config.toml
n_experts = 80
router_score = "sigmoid"
balance_bias = false
num_attention_heads = 2
head_dim = 96
vocab_size = 15223
positions = "rope"
tie_word_embeddings = false
beta1 = 0.9
decay_shape = "linear"
batch_tokens = [65536, 131072, 262144, 524288]
doc_mask = true
dataset = "wikipedia_en"
Below are experts of layer 5 (counted from 0) of a mixture-of-experts language model. Rows are named router (the router's row for the expert), gate (a neuron's input weights, with its number), up (a neuron's input weights, with its number) and show model dimensions 0-191. Each number is 200 + 30 x the weight over its row's rms, rounded and kept within 0 to 999.
After each expert's rows: "comes after" lists some tokens at least twice as common just before its tokens as in all text. This comes from a sample of Wikipedia text that the model never trained on. Tokens count by the router's weight.

# expert 30
router,218,181,159,204,191,197,190,288,189,242,210,253,176,233,148,276,213,189,292,138,170,165,238,214,213,209,155,218,189,178,185,169,189,122,166,247,219,193,174,174,138,218,156,188,198,206,189,240,226,178,252,270,202,172,202,235,204,154,216,177,158,188,172,194,190,214,212,231,160,233,256,185,141,197,248,184,191,190,180,148,176,180,212,176,233,249,232,191,195,257,201,228,226,192,218,218,169,240,242,241,201,242,199,158,176,167,166,196,243,175,230,201,209,203,173,174,185,213,197,206,176,169,234,172,198,216,213,162,207,217,223,172,237,280,182,210,233,183,156,201,189,194,222,170,217,216,182,236,223,227,181,184,231,149,162,222,223,200,186,214,213,158,176,174,207,195,203,204,237,208,185,184,196,198,223,205,230,191,165,194,233,194,240,202,197,185,227,193,218,218,156,181
gate5,203,147,164,209,244,167,199,227,229,245,172,256,163,212,143,185,156,222,221,164,198,147,211,217,176,194,182,158,236,193,186,187,166,226,172,223,180,194,218,158,199,183,207,223,184,176,190,187,204,204,215,165,158,187,151,223,182,163,203,199,123,222,150,234,178,198,214,203,169,182,183,229,222,212,191,210,214,218,169,212,265,223,214,207,180,223,142,237,277,218,195,240,249,214,270,217,192,227,189,234,208,288,224,177,198,175,229,178,230,192,290,167,210,264,214,207,205,258,175,194,182,179,171,205,198,236,162,200,195,183,216,265,200,203,182,186,238,206,167,197,252,180,241,198,196,230,194,188,196,179,227,212,228,240,172,215,191,165,201,219,150,181,225,207,251,173,229,227,268,251,211,217,214,194,210,211,201,197,247,179,228,162,249,193,214,180,188,226,210,224,216,237
up5,177,194,205,180,248,232,163,163,231,164,233,144,178,169,207,200,201,159,181,222,220,173,196,212,232,173,171,188,220,219,196,176,235,234,228,215,193,166,180,186,227,206,175,202,264,228,212,191,177,169,189,183,222,180,255,225,182,261,244,177,239,212,139,163,197,219,165,160,194,235,119,189,210,204,196,208,190,242,231,183,152,125,188,232,146,171,199,227,209,229,162,204,209,200,186,219,247,158,182,189,137,213,198,185,212,216,198,226,252,174,213,152,183,211,178,191,200,194,167,233,243,198,170,208,218,143,270,204,129,211,226,185,212,213,230,202,209,238,188,154,238,187,207,199,160,165,182,243,159,207,237,219,188,270,249,153,194,217,228,217,224,193,219,188,197,209,210,212,185,229,159,189,253,162,162,171,245,246,191,195,170,159,192,189,199,199,171,160,184,189,243,250
gate6,218,208,202,180,159,172,237,220,229,278,195,211,200,228,159,246,153,161,185,198,233,138,254,125,201,200,199,240,184,157,165,248,167,212,163,243,218,206,251,217,206,212,205,214,206,217,203,192,237,149,196,209,273,199,240,196,217,181,221,217,192,172,170,155,211,235,255,212,175,292,189,218,190,230,182,192,201,221,174,202,202,182,196,179,180,175,207,210,190,220,187,198,203,195,181,208,171,156,270,260,227,201,192,144,163,189,167,177,265,202,223,213,230,206,189,162,213,210,143,156,212,215,259,220,212,202,233,164,205,243,188,207,204,181,225,195,175,168,162,191,156,185,178,215,186,240,205,185,165,201,153,226,221,149,205,214,168,202,202,178,220,208,211,220,242,218,234,218,244,173,190,159,231,159,242,222,230,187,203,219,204,192,258,262,199,244,189,196,199,211,229,140
up6,186,160,240,190,220,191,197,213,179,158,152,171,220,178,260,148,237,227,151,173,157,252,161,252,204,171,188,177,206,222,188,165,208,210,232,166,180,192,156,168,214,161,195,219,191,172,192,218,162,199,230,154,218,185,191,226,208,184,180,198,220,214,242,231,207,142,196,209,156,207,165,200,221,209,192,148,216,198,213,189,208,203,234,218,151,235,190,199,230,190,180,217,166,200,213,154,220,204,114,184,161,225,252,268,176,195,213,226,121,241,141,138,183,227,159,169,180,205,254,233,218,191,142,195,218,216,185,196,231,201,232,234,217,182,148,157,209,261,247,202,245,181,184,197,220,153,190,233,188,199,263,203,164,266,212,185,182,217,188,239,221,240,191,173,238,178,185,195,205,233,213,241,186,185,178,221,168,200,166,205,159,207,179,217,186,153,224,220,207,183,229,215
comes after: " ", "–", " (", "|", "78", ")\n"

# expert 17
router,265,179,182,160,198,238,146,213,195,186,199,236,189,190,183,235,211,139,237,158,206,192,275,230,225,226,122,207,247,237,207,155,193,161,196,191,192,264,170,176,177,197,193,186,267,162,196,198,230,177,176,211,188,159,195,218,207,222,238,200,171,174,186,212,179,186,180,205,176,215,201,193,187,223,211,148,171,229,218,91,195,169,217,149,185,218,215,184,185,207,157,237,214,165,237,267,184,224,214,176,194,207,221,143,154,212,192,205,221,218,194,194,198,240,191,160,119,210,214,190,200,221,261,165,223,216,219,160,182,195,255,210,216,272,189,210,233,158,156,173,194,224,193,222,210,201,187,186,193,234,201,140,227,200,178,199,233,196,203,192,215,172,199,207,200,227,172,203,228,218,198,201,190,175,260,203,237,239,180,237,242,202,244,210,200,172,191,179,237,230,138,197
gate1,153,260,161,188,228,211,238,162,195,186,200,195,188,207,211,161,212,245,213,169,210,184,206,216,194,241,162,245,274,202,240,169,214,212,184,271,170,171,221,134,211,233,181,170,183,223,194,162,181,188,238,221,191,194,155,223,211,240,202,216,187,209,219,208,156,178,258,168,253,219,179,168,206,180,282,215,227,195,177,191,195,235,228,196,198,211,183,182,230,220,161,217,239,251,193,199,220,182,228,219,162,230,230,148,144,248,226,192,203,212,179,220,200,169,250,160,206,201,182,226,177,196,152,188,205,211,156,175,217,199,167,192,167,204,149,216,183,225,197,207,213,201,227,175,163,215,176,210,206,231,184,148,211,212,180,138,172,235,231,206,229,202,214,200,228,211,190,214,227,178,264,200,222,204,227,213,214,221,258,223,140,283,246,244,233,176,245,205,251,248,183,243
up1,212,211,139,151,257,206,186,184,232,207,169,158,201,166,202,203,214,194,208,133,226,207,239,190,140,204,206,198,230,229,188,170,184,156,203,254,187,204,181,161,289,225,176,222,187,175,228,162,186,150,170,257,153,204,177,223,208,239,230,175,240,274,159,268,160,169,197,220,222,196,188,163,226,182,243,178,180,202,192,200,178,205,225,167,206,209,194,213,256,202,177,230,205,217,207,178,182,198,152,228,185,210,189,161,185,207,252,206,181,166,207,156,239,236,181,201,206,221,200,214,213,189,222,186,196,199,220,196,158,281,163,196,185,182,207,203,257,257,237,179,153,215,156,200,137,202,208,186,236,216,200,214,174,254,204,165,168,227,211,178,188,205,231,214,215,212,158,210,223,212,238,185,208,205,198,232,197,203,203,182,169,273,217,204,212,214,190,142,152,279,165,195
gate2,218,215,194,278,223,236,217,176,155,226,233,257,158,190,187,219,224,235,235,207,185,215,258,171,152,238,110,225,231,183,228,208,215,199,201,189,174,209,209,208,199,203,228,236,208,195,210,157,211,211,225,171,200,237,181,233,157,208,210,215,197,192,203,198,205,232,222,123,203,202,159,205,213,240,214,166,199,199,202,229,194,233,229,250,196,246,220,171,207,209,165,205,241,152,200,175,129,235,203,176,196,236,189,144,241,170,240,192,255,228,231,190,199,216,227,203,199,192,161,223,207,236,243,174,227,167,195,176,222,201,221,229,204,266,194,208,221,228,260,163,202,242,193,217,236,220,240,226,211,172,188,201,218,198,217,143,179,204,171,284,138,180,236,216,167,174,147,233,240,192,209,202,254,235,222,211,224,173,185,227,187,204,207,226,238,200,235,210,269,231,234,198
up2,218,204,222,168,155,186,199,209,219,195,232,186,197,180,189,91,164,180,212,218,204,156,193,195,252,239,242,204,142,234,176,201,177,181,239,193,169,194,175,189,236,166,186,235,247,244,212,167,225,238,187,179,185,164,191,186,207,148,223,162,213,139,219,212,234,205,278,185,169,262,205,178,150,206,204,178,265,209,198,198,217,206,174,205,226,184,208,172,217,181,207,158,196,215,257,177,242,190,222,184,184,181,209,169,210,212,206,204,178,211,196,167,242,180,193,236,185,143,202,181,233,208,185,199,244,195,272,205,171,228,255,203,232,208,243,241,200,206,241,218,182,202,229,208,182,212,152,190,188,176,183,253,147,204,188,218,195,186,217,190,263,201,183,158,192,200,185,180,217,224,202,249,185,179,196,139,261,211,231,237,193,152,165,191,122,204,145,156,199,154,197,219
comes after: "-", "==", "\n\n", " a", "See", "|"

# expert 21
router,241,177,171,189,221,212,147,267,191,211,237,219,183,213,181,267,186,154,217,104,223,177,265,213,222,181,146,205,235,210,203,181,171,177,205,235,192,240,128,188,165,190,165,169,239,190,204,231,186,168,233,235,239,168,213,180,189,189,267,193,188,203,192,216,209,231,175,218,190,216,212,172,139,212,219,169,190,216,213,103,183,166,234,213,245,192,230,206,209,212,164,220,201,201,197,257,202,237,243,229,210,261,202,139,194,160,186,204,250,223,205,191,208,199,186,151,192,209,194,202,161,175,242,141,212,185,205,163,184,156,261,176,212,209,204,225,242,175,169,154,183,172,190,215,225,208,205,220,233,190,168,153,233,176,169,187,234,221,199,218,165,189,173,191,159,168,207,226,212,239,159,179,167,192,208,169,222,233,154,213,224,218,242,201,245,193,201,213,197,205,166,197
gate1,192,185,163,199,138,209,172,190,163,186,165,201,253,169,216,163,247,155,220,154,209,218,117,153,222,210,213,164,206,206,141,209,236,264,133,189,187,162,183,182,236,212,201,197,237,226,228,197,197,166,175,197,241,200,187,188,244,222,192,206,241,214,194,163,209,212,155,223,209,237,258,151,223,211,187,228,161,203,224,228,193,167,200,233,220,202,144,178,193,231,201,148,189,215,206,233,238,230,179,174,240,208,192,228,212,216,167,229,200,216,182,153,175,203,176,143,157,250,202,141,188,163,276,170,186,168,181,225,236,198,188,175,223,195,184,214,206,191,232,252,187,233,190,193,166,186,192,169,205,182,204,174,203,255,147,215,191,206,221,211,110,229,146,234,196,175,221,234,218,156,227,242,224,184,193,177,242,222,145,240,182,209,208,202,177,203,169,205,218,169,217,188
up1,251,214,211,203,228,206,214,156,228,156,229,192,174,232,206,183,199,197,202,182,181,175,198,167,175,190,221,229,135,230,232,193,202,143,226,228,281,229,160,175,225,195,158,244,176,230,230,157,206,206,165,239,169,166,219,184,195,183,209,219,221,236,246,207,187,159,178,126,174,231,167,182,232,183,174,202,205,262,203,209,237,169,185,202,168,185,204,231,174,203,221,209,206,163,223,153,226,182,172,220,172,178,229,265,203,225,254,250,209,219,200,212,191,188,189,212,186,221,165,204,230,257,205,189,188,228,229,183,255,208,220,209,176,197,142,143,197,198,175,196,210,279,153,239,204,213,202,216,262,193,233,208,170,251,183,211,198,134,138,265,216,171,183,185,150,185,215,152,172,197,175,164,211,177,200,181,227,184,212,210,181,134,210,208,169,198,183,189,141,215,233,186
gate2,209,205,252,234,215,202,144,213,204,191,169,201,231,162,102,130,209,161,217,226,173,209,218,204,249,185,200,248,180,211,155,218,214,220,199,210,237,240,208,198,230,158,235,233,198,154,226,244,178,218,208,235,232,238,231,174,180,243,202,180,151,249,206,183,182,220,201,177,214,152,182,194,210,234,204,192,224,262,209,178,232,198,242,223,221,206,258,226,169,160,229,179,223,196,240,186,221,196,229,213,232,181,207,166,189,209,240,191,200,204,221,206,167,224,248,195,188,245,175,215,167,227,193,174,191,193,214,219,155,216,259,181,217,173,184,171,242,141,202,204,187,180,198,160,252,244,200,208,173,205,170,170,224,154,192,159,133,197,197,119,206,194,207,197,171,232,202,183,188,224,200,160,210,274,171,149,223,197,191,166,198,138,223,226,250,169,170,191,224,183,202,252
up2,219,183,170,171,213,232,192,203,176,211,150,235,246,202,251,173,190,157,198,196,212,145,238,178,233,191,187,259,158,172,165,139,210,189,191,229,206,212,198,220,178,185,200,184,223,219,189,213,178,216,197,231,223,200,188,168,224,168,196,177,171,163,193,212,184,181,128,200,200,176,215,177,229,145,228,152,246,165,191,235,233,159,200,129,228,189,258,222,118,178,117,200,224,219,233,208,252,220,251,186,204,193,194,135,219,198,178,225,221,225,217,205,200,145,190,138,201,161,228,191,158,244,218,181,205,188,229,166,125,202,223,205,232,181,141,180,172,238,211,164,170,153,238,204,231,263,240,216,191,203,190,188,207,171,173,216,167,227,208,218,223,217,168,191,183,265,233,211,196,177,184,220,189,229,159,214,193,235,190,172,228,182,207,258,225,208,203,221,195,225,206,175
comes after: " the", " The", " a", " his", "The", " this"

# expert 43
router,214,164,170,195,230,209,139,270,184,190,174,222,132,195,182,232,221,220,270,159,170,207,174,206,250,198,178,208,219,198,272,179,205,168,175,225,259,208,158,166,146,191,179,232,193,196,217,221,213,167,259,249,210,205,182,189,230,151,265,141,182,194,149,221,206,239,153,217,191,226,213,157,195,186,244,192,175,194,169,130,163,172,203,176,188,206,228,197,176,217,212,201,192,258,206,259,208,226,224,205,203,227,229,162,169,212,181,186,259,204,223,210,225,218,211,189,153,221,208,196,185,162,224,177,236,205,238,204,198,182,194,152,242,230,206,209,264,208,190,155,194,164,220,242,243,200,187,201,212,249,165,141,231,151,136,152,227,239,233,190,193,217,161,199,178,177,185,187,219,225,160,227,176,213,210,206,197,212,189,170,224,200,177,210,239,207,188,179,209,240,176,199
gate0,198,207,150,209,189,169,217,230,159,208,178,206,181,214,231,171,157,173,215,146,154,220,171,211,193,213,218,211,190,275,237,147,210,208,218,237,231,225,221,152,200,208,197,207,182,200,219,182,246,204,200,211,256,215,216,165,209,252,194,171,142,149,255,214,175,258,290,183,232,174,222,174,260,211,206,179,116,225,181,218,196,191,201,230,200,253,176,182,222,224,239,216,205,185,254,216,205,232,206,256,224,188,241,204,192,162,178,217,238,212,175,194,157,194,229,217,153,215,221,184,219,231,210,230,271,242,213,205,209,177,199,233,157,238,153,183,248,217,143,205,188,208,169,191,178,220,234,195,205,205,180,189,211,179,124,203,190,192,211,163,208,237,182,186,199,233,216,252,262,193,166,220,172,169,199,229,234,218,162,212,191,237,205,203,245,161,178,208,189,233,230,238
up0,245,178,191,176,210,198,174,200,131,257,223,191,239,187,209,237,187,172,178,211,211,200,202,230,158,246,218,200,211,243,215,178,188,213,157,131,219,152,184,164,191,186,193,186,173,219,246,223,205,139,154,192,194,198,253,165,214,176,224,169,165,186,208,216,164,218,242,222,252,275,238,205,129,280,237,201,170,188,197,213,204,177,178,178,213,226,218,213,211,226,209,184,234,174,207,161,214,227,241,251,240,173,216,189,219,216,212,214,191,178,193,174,212,213,192,210,200,215,188,177,200,169,208,264,198,152,175,186,188,260,183,199,222,175,182,203,183,214,171,227,215,145,156,164,172,183,230,165,139,223,174,184,201,210,188,201,150,181,172,184,177,215,217,210,166,213,292,211,244,166,220,189,111,180,217,244,180,148,170,155,196,242,205,157,199,211,172,168,185,203,192,212
gate1,178,150,182,213,245,218,151,228,158,178,180,213,172,212,237,244,172,212,258,144,230,200,217,160,258,216,184,231,203,193,241,224,200,206,162,292,189,224,235,257,205,225,234,227,208,254,225,232,221,161,224,197,244,199,213,217,212,227,206,243,108,220,175,184,175,218,177,188,196,212,194,203,162,185,196,166,191,158,215,202,216,208,219,208,248,167,191,216,212,234,213,207,174,233,150,258,213,201,170,153,182,161,176,202,192,182,163,186,214,229,225,208,223,217,185,141,168,215,153,216,185,147,200,135,180,191,195,192,192,213,199,142,199,231,173,130,224,183,150,230,200,239,218,165,259,223,239,169,186,197,207,122,198,182,212,187,188,208,222,161,172,246,235,182,197,185,147,166,172,223,179,241,221,216,232,190,198,214,229,202,175,187,183,212,225,184,204,173,188,173,167,182
up1,213,182,213,197,217,167,219,216,256,194,215,154,196,167,198,205,200,204,163,261,171,190,226,251,236,218,175,229,190,230,235,163,197,159,239,212,245,201,228,206,204,241,233,209,188,197,198,210,176,191,147,251,186,209,234,194,208,156,265,173,247,199,183,205,256,208,184,220,210,153,184,226,209,175,139,190,183,237,214,211,170,232,214,228,181,225,201,235,183,204,241,221,193,202,192,186,223,216,205,175,287,206,191,181,175,224,142,136,218,193,237,230,137,220,205,218,177,134,189,206,189,185,203,191,230,190,168,188,191,188,195,235,241,230,219,217,249,198,195,169,170,194,217,186,256,261,237,133,177,254,174,212,215,219,179,203,244,187,180,257,176,177,187,165,190,284,195,165,177,191,230,223,251,196,216,248,158,211,170,240,146,230,193,150,201,155,178,241,213,196,195,201
comes after: " ", "%", " JPL", "0", ")", "5"

# expert 71
router,238,154,172,210,215,207,150,252,186,219,218,242,171,250,172,199,188,176,266,163,131,176,246,240,223,187,136,208,192,210,156,186,200,170,187,160,203,198,163,196,186,196,175,203,212,166,173,230,211,184,246,204,232,183,210,211,156,204,233,164,160,217,164,229,159,256,226,208,147,200,227,239,183,195,225,199,214,191,179,166,215,160,261,169,232,250,264,211,203,180,167,221,251,188,200,185,217,173,195,217,167,251,229,144,195,205,189,155,203,215,271,199,210,231,199,161,157,226,211,238,189,201,212,198,214,251,190,155,177,199,189,173,225,234,203,201,227,160,164,131,144,214,227,198,259,195,200,218,207,235,193,187,251,223,127,148,225,212,197,175,194,196,185,163,178,212,176,199,209,189,163,232,217,202,241,211,198,193,160,205,230,219,205,233,252,203,197,221,207,190,140,180
gate0,205,207,193,142,261,256,205,157,173,141,130,181,209,145,202,203,211,208,164,183,204,199,241,217,206,228,213,225,165,231,210,144,210,209,152,192,212,211,201,158,214,207,214,205,238,181,224,221,145,195,157,227,236,210,190,176,211,179,226,227,208,236,186,249,200,235,249,215,139,223,175,178,197,180,229,192,230,174,167,202,187,146,203,194,243,195,222,230,183,215,241,230,227,179,180,225,178,196,233,143,164,193,249,226,228,182,234,216,229,198,197,199,202,241,267,191,212,184,193,261,161,180,219,255,152,144,192,157,208,175,137,183,196,205,207,245,180,169,165,212,273,217,167,214,159,120,180,184,186,252,234,212,142,178,183,193,146,231,229,232,154,193,226,171,223,159,224,157,198,210,190,175,190,211,230,204,224,196,199,202,225,184,209,203,213,149,197,218,219,188,200,193
up0,201,227,227,217,231,246,183,173,183,211,170,180,209,148,206,166,185,209,164,149,245,195,250,193,231,205,203,203,173,196,194,206,192,220,194,212,157,232,198,171,195,232,243,266,242,199,209,213,155,196,222,176,202,204,202,170,245,196,273,189,262,239,205,280,199,188,212,222,173,207,201,238,152,244,234,144,192,155,173,171,218,129,241,129,235,186,224,215,207,178,216,171,230,128,210,202,141,171,182,142,178,194,209,156,162,149,234,235,231,184,212,231,185,229,249,200,206,214,168,173,201,171,173,210,171,153,208,181,233,163,187,268,233,185,215,222,181,169,200,175,178,176,210,183,203,186,184,209,180,237,211,166,179,186,157,171,200,257,195,197,207,259,243,216,176,171,206,175,160,201,230,201,192,179,206,182,207,244,218,177,232,193,212,168,197,177,164,189,240,201,183,139
gate1,241,277,172,176,163,226,173,171,182,209,226,180,191,281,194,181,184,217,153,198,187,161,165,198,152,212,203,232,246,219,167,213,239,188,199,150,179,174,222,212,208,228,203,178,182,211,160,206,177,158,205,168,182,190,198,180,205,183,230,230,185,216,156,209,217,173,211,179,202,195,200,238,240,209,211,171,181,163,224,209,194,257,203,190,219,232,221,189,204,168,149,208,217,199,196,242,154,188,212,214,198,206,230,199,250,209,198,226,185,152,223,182,289,172,182,243,226,173,225,186,192,191,231,169,251,216,205,191,203,172,176,135,160,148,203,225,185,223,220,221,211,195,182,124,229,203,197,196,191,243,160,170,172,196,241,182,219,185,106,219,187,206,161,172,265,162,220,161,198,196,215,207,192,204,174,228,209,177,166,191,190,232,156,197,297,192,188,210,188,207,111,250
up1,213,251,159,187,164,170,196,144,220,201,173,213,209,228,162,181,149,138,182,204,217,160,193,195,174,233,221,238,202,211,174,188,166,191,250,180,225,178,211,206,183,267,181,126,196,147,182,225,212,194,239,190,195,155,225,232,162,215,229,200,213,186,253,208,215,201,187,174,223,202,218,154,206,127,236,202,199,172,192,243,158,201,158,155,207,200,219,211,234,176,186,209,181,179,185,216,183,145,194,205,157,150,243,235,243,229,183,195,217,197,178,163,186,247,278,203,181,142,196,171,206,238,202,166,165,173,203,178,174,232,164,195,189,155,168,202,183,223,216,163,190,149,171,194,168,228,213,210,240,192,179,201,233,195,132,181,194,166,204,196,147,173,161,181,250,189,222,162,227,182,167,159,174,281,204,246,179,164,235,188,215,218,195,230,264,197,202,197,175,193,182,165
comes after: ".", ",", "-", " by", ":", " where"

# expert 11
router,223,168,156,201,202,183,177,221,222,187,215,233,189,236,174,235,188,211,287,179,153,181,264,194,250,211,153,223,188,189,228,190,223,145,148,267,212,211,163,147,146,218,177,159,220,195,202,214,188,184,231,242,210,179,217,233,214,217,242,169,175,200,197,209,204,220,186,232,173,211,251,222,175,211,186,186,171,223,188,123,184,142,199,121,232,235,253,199,190,203,183,218,219,220,203,224,192,234,192,252,218,242,218,157,195,199,211,191,269,220,197,184,199,181,217,179,168,189,190,211,162,222,256,156,210,274,238,153,172,154,228,194,195,269,201,206,224,164,160,194,166,193,208,203,218,197,173,176,252,251,198,211,233,196,169,149,213,215,225,212,176,174,170,189,170,170,193,185,229,207,199,205,180,192,211,245,206,198,165,195,232,218,242,198,194,198,204,208,198,240,117,191
gate5,247,209,209,252,232,187,159,160,161,193,166,189,236,156,222,214,223,174,183,188,161,187,175,246,179,167,213,218,245,207,166,169,179,179,208,210,224,191,245,162,194,184,183,165,190,217,175,234,251,199,200,181,132,236,167,149,187,222,261,207,183,162,187,210,221,201,225,244,157,138,178,186,205,228,174,209,240,208,222,163,187,221,201,229,210,235,155,267,152,216,171,211,231,152,206,227,214,209,190,243,147,221,213,134,186,134,206,159,242,176,185,217,185,218,151,184,194,214,231,112,201,190,213,225,203,268,200,203,200,196,221,246,214,179,187,218,196,210,221,215,170,141,203,235,204,197,184,227,258,253,261,211,223,174,209,203,207,200,173,210,228,196,142,236,223,198,177,242,174,153,186,202,224,228,182,248,170,181,169,168,210,258,217,193,208,224,199,212,218,191,178,175
up5,198,196,213,206,183,160,200,219,225,184,171,225,148,216,226,273,212,143,215,253,247,213,164,186,172,210,172,195,238,211,205,204,146,180,240,256,156,199,243,226,260,246,187,163,171,162,188,257,165,201,201,138,226,193,210,193,158,162,196,182,225,125,195,231,188,234,169,207,234,208,227,227,142,194,183,180,212,233,198,241,231,200,177,204,213,180,195,156,221,199,236,187,207,155,184,190,154,159,201,158,221,245,237,240,284,224,136,253,182,188,183,191,164,197,233,207,178,280,196,207,226,154,232,180,214,201,198,160,180,191,249,208,225,167,230,157,248,234,172,194,192,211,244,167,220,224,171,138,205,183,208,190,204,211,190,199,188,195,202,160,197,192,224,233,218,171,146,205,211,222,200,175,195,241,209,161,207,190,223,199,223,192,182,204,221,239,223,229,191,159,179,169
gate6,160,188,171,195,198,164,195,242,236,210,173,218,203,170,200,145,168,175,259,231,186,220,229,173,183,222,153,163,252,186,210,205,162,156,214,241,182,211,183,210,204,223,215,193,224,197,191,204,229,275,212,218,152,190,189,208,211,215,213,206,194,203,184,210,183,196,196,231,205,149,218,168,211,185,170,145,193,183,194,160,237,190,191,213,175,165,269,273,207,181,155,269,203,214,225,249,162,122,204,192,182,243,152,158,200,182,178,230,201,207,239,232,160,193,146,209,202,194,246,225,184,167,203,175,250,207,178,193,166,176,224,226,193,255,236,239,183,260,231,209,166,213,201,206,173,197,162,185,234,158,220,235,233,141,227,272,185,225,248,179,184,139,215,172,206,220,235,178,151,243,133,219,236,211,177,183,176,215,208,193,214,205,233,185,186,205,167,207,180,223,163,192
up6,242,136,239,215,270,223,179,204,145,239,167,248,196,219,213,200,177,194,163,210,152,180,188,179,221,176,212,220,175,217,215,147,203,255,228,186,209,196,230,201,209,193,235,226,188,186,201,214,207,205,182,219,192,222,178,207,209,183,171,198,193,198,243,159,187,195,230,161,189,178,148,193,220,244,111,167,167,232,230,168,200,124,225,201,196,226,156,205,218,195,198,251,153,200,133,181,208,208,209,219,210,194,162,221,217,221,242,166,195,180,136,195,253,237,290,224,235,209,218,203,197,227,174,224,161,198,166,198,233,230,228,232,185,244,215,166,233,205,193,187,195,214,194,250,215,180,204,204,194,180,241,215,178,216,184,158,146,167,198,233,207,231,186,217,192,215,166,214,164,205,205,229,190,197,172,138,207,199,246,198,142,225,226,224,220,127,123,161,226,227,189,169
comes after: " ", " (", "_{", "/", "–", " $"

# expert 4
router,240,164,174,190,168,257,149,241,184,184,216,224,211,214,183,267,212,195,283,177,151,176,212,187,207,174,144,203,231,212,252,183,239,170,185,241,194,228,172,190,177,235,160,163,223,129,204,183,184,180,198,213,198,204,196,200,194,161,243,163,129,205,175,206,199,200,199,228,145,197,220,199,188,177,224,192,198,203,163,174,155,170,270,179,230,254,225,212,166,212,152,242,208,193,185,155,173,219,202,238,229,228,209,160,201,161,193,169,239,202,228,215,212,213,199,157,170,160,156,252,174,200,216,167,217,222,228,205,184,181,252,140,196,284,168,173,206,183,171,183,171,172,218,218,187,218,215,150,189,231,210,166,231,167,207,169,236,208,203,217,211,169,159,189,190,211,180,192,246,251,165,223,139,205,223,222,198,272,191,188,237,210,231,183,222,214,203,213,174,206,173,182
gate5,206,184,189,248,157,211,194,240,207,207,151,214,187,136,186,193,201,257,173,158,220,194,175,179,160,209,219,242,243,198,193,201,242,222,251,205,188,239,184,136,192,183,148,208,227,166,207,184,211,274,178,144,129,237,189,194,160,185,168,207,258,241,181,189,173,195,221,208,222,178,209,185,146,188,172,151,205,204,180,204,245,160,233,157,172,167,165,182,242,197,231,164,172,190,176,253,153,168,171,211,176,152,190,238,236,193,211,229,198,159,231,163,212,214,220,169,212,221,214,246,207,240,145,243,191,214,188,207,228,160,230,189,155,147,232,162,202,181,268,136,207,215,176,244,232,180,225,215,201,181,205,179,230,228,192,232,188,228,200,179,173,186,165,218,213,146,187,207,194,252,228,210,195,217,178,218,176,185,228,206,158,219,245,192,165,188,220,224,226,239,223,173
up5,185,150,149,182,150,212,192,191,204,250,211,202,236,192,158,164,169,188,202,174,168,215,216,175,216,179,225,179,135,181,173,220,147,214,191,222,172,178,231,203,262,275,200,187,196,193,172,221,209,146,232,192,161,250,213,204,256,203,208,199,170,191,249,180,210,203,194,230,197,252,208,135,213,220,221,198,170,207,153,202,135,210,219,270,190,239,173,219,187,239,247,215,190,217,203,182,185,190,177,227,209,188,170,173,221,172,184,194,192,212,231,192,211,189,199,237,174,165,189,203,235,184,242,228,195,231,210,192,216,233,204,166,229,201,221,195,195,196,155,207,199,159,230,211,158,154,237,190,161,177,154,188,188,197,236,167,178,149,183,163,207,161,253,207,238,129,198,181,170,184,218,186,165,167,199,190,173,181,149,230,185,102,113,147,223,207,241,193,167,221,192,189
gate6,213,216,228,203,206,194,231,137,196,168,184,213,253,213,252,237,194,214,217,181,234,138,188,218,194,254,265,180,198,213,178,189,193,243,171,199,174,204,222,220,177,191,227,174,178,194,206,228,181,184,181,204,174,178,207,162,275,110,171,145,207,130,227,247,208,214,196,215,214,216,246,232,194,184,159,209,228,201,176,206,264,176,165,121,211,189,139,196,216,169,190,181,215,194,241,217,218,243,268,196,178,189,154,249,207,191,195,230,231,215,182,218,240,177,218,207,197,176,179,167,195,207,196,249,174,188,194,216,207,240,215,172,214,179,179,202,220,168,137,140,233,173,228,174,173,176,238,215,199,200,229,143,182,169,195,180,218,224,232,190,163,236,152,270,196,150,169,197,253,215,196,263,175,189,213,182,215,212,195,215,193,229,232,164,230,217,167,211,207,191,210,234
up6,230,183,245,231,219,192,213,146,150,209,233,200,195,217,201,182,175,176,258,166,220,160,220,190,251,231,252,209,195,193,192,165,224,257,186,206,179,243,193,284,249,169,198,195,178,204,241,208,165,170,212,221,183,151,172,190,191,183,171,219,191,163,222,196,189,229,222,216,206,188,188,222,208,157,271,226,219,147,244,165,194,233,205,129,215,151,170,206,195,216,212,203,175,209,212,170,223,225,191,168,214,180,222,198,228,225,163,189,196,214,197,235,263,195,132,174,197,197,208,177,172,143,147,200,186,209,280,178,122,179,176,206,230,184,212,192,247,207,249,188,220,184,204,144,200,195,242,220,246,217,219,148,217,220,177,193,227,190,200,205,215,246,167,198,169,162,166,187,194,224,191,229,225,154,220,246,179,230,173,252,181,270,237,223,220,163,188,206,192,212,178,200
comes after: " |", ":", "-", ";", "|", " ("